config = dict(
    d_shared_expert=0,
    router_score='softmax',
    balance_bias=True,
    init_std_router=0.0114,
    lr_router=0.000507,
    n_head=6,
    norm='layernorm',
    norm_eps=1e-05,
    qk_norm=False,
    attn_scale=0.125,
    init_std_qkv=0.0227,
    lr=0.000701,
    lr_head=0.00699,
    batch_tokens=32768,
    steps=8570,
)
Below are experts of layer 5 (counted from 0) of a mixture-of-experts language model. Rows are named router (the router's row for the expert) and show model dimensions 128-191. Each number is 500 + 25 x the weight over its row's rms, rounded and kept within 0 to 999. Numbers have three digits each.
After each expert's rows: "mostly gets" lists some tokens that are sent to it at least half of the time. This comes from a sample of Wikipedia text that the model never trained on.

# expert 5
router:468483554482500450530525457497511482478463514520465552509514479522453484487489450519526462492495528493522505509501540500463528507488451480547486488526510490450538504473509509512525528463491476
mostly gets: "ort", "ft", "ot", "ole", "ard", "que"

# expert 14
router:490514473462519523501497483520460469526525514494512447488506484512466492495500487497496490542491468516499489506473485501486501515477508538482507507459459529492581523514472543514511487526471453
mostly gets: " National", " American", " World", "ical", " former", " public"

# expert 1
router:484491503477483496522499498506477531527472522527515473475507505444491463493511512557479514504471483466511515522502465533500463492491515533495492498512494470541520487540503461530501496521554497
mostly gets: "| ", "-", "|", "- ", "|  |", "  -"

# expert 2
router:495512497453494478522494535499486490513487512470505514517527502505480436520500515487530531516494498493481499492533473435487513504542504512484490494456550488525572511490501530452539480496499488
mostly gets: " also", " it", " not", " him", " work", " support"

# expert 0
router:512487523522505465469539541488476526522525522547492517488445540543501533534488500482505522474470523506525475456530468488518503504503521507489472497476501488479525506464558515475471523471510475
mostly gets: " and", " to", " is", ", and", " with", " as"

# expert 11
router:515487503526502502522512496510494548508502475498514451530485487513545554555495557477482467473507496453508515476494476451487506505545478501518482516493501467503514571501467470502488503517541478
mostly gets: " ", "–", " (", " in ", ", ", ": "

# expert 12
router:531489503499519527520521519510528491489482506504484455517505495438509513548527510504487486489519508514516518514495512516491501482549489504494497475517489484504535445518483486475507477552485520
mostly gets: "′", " World", " Street", " Road", " Awards", " Award"

# expert 9
router:520485481543499497472491481496508488496457476511465503491508498485497489500481483493477499490507491484534517484508490537516512510502477486487506525533496507467410523522530474562518525496490517
mostly gets: " F", " M", " C", " N", " G", " H"

# expert 8
router:509498487490477495488524550501506502507480518496509502536525486518506492470503522514491482538483511499497487540507486517495485498509511499509509489461500503506518498475535554511515486479466479
mostly gets: " st", " r", " v", " l", " form", " con"

# expert 3
router:500503507533516537495495472485505497491505528495502546531483506463522556478493509486524525513503475458543472511488534501502510505455525503516508492524501492524504485498483524456427511515507548
mostly gets: "son", "ton", " John", " William", "ich", "inn"

# expert 10
router:501525479534461497499457507491501560472532500506524452558499504488507555493498522503518491489524508530427483539509454476533514466524468506464518492532541520506497480471491530456545483521542524
mostly gets: " in", " |  |", " m", " s", " on", "==="

# expert 6
router:505536504509495493505529512496507478519522484514495480464541500506519493469517475545525498521507523522476486475531467546518508524431501479496487498495509532501547473519468530519528529484524472
mostly gets: " of the", " the", "'s", " in the", ", the", " The"

# expert 13
router:507541474472511485478467445498520468508492524492492522515493462506479504503482524469499522461491493527511482458476521460472515493509473509491497523517469496487531523499498460450486504516502474
mostly gets: ".", "s.", ").", ");", " =", ", but"

# expert 15
router:505488489482472516475477507491517505516538449477503514530545495522509494471485465487503497499490525502475491518474512492465500499459521515517528505469452494545528542542499486499479480494510520
mostly gets: "2", "1", "3", "8", "5", "4"

# expert 4
router:488523495509502525490466535499503498498559492489522526427474529523507513470502507498476522504524489550454485507497518552546487502518524483453542489473504548487498472487466448514454501466474519
mostly gets: "\n\n", "\n", " c", " p", ", he", " per"

# expert 7
router:505450526513522499507536512523504484456458457465506502515487522512509472522514485489511503490505507474532543507487528521491467493468506494513478517540511496473449487475539510520495504482464552
mostly gets: " Mar", " John", " Ar", " Z", " De", " Be"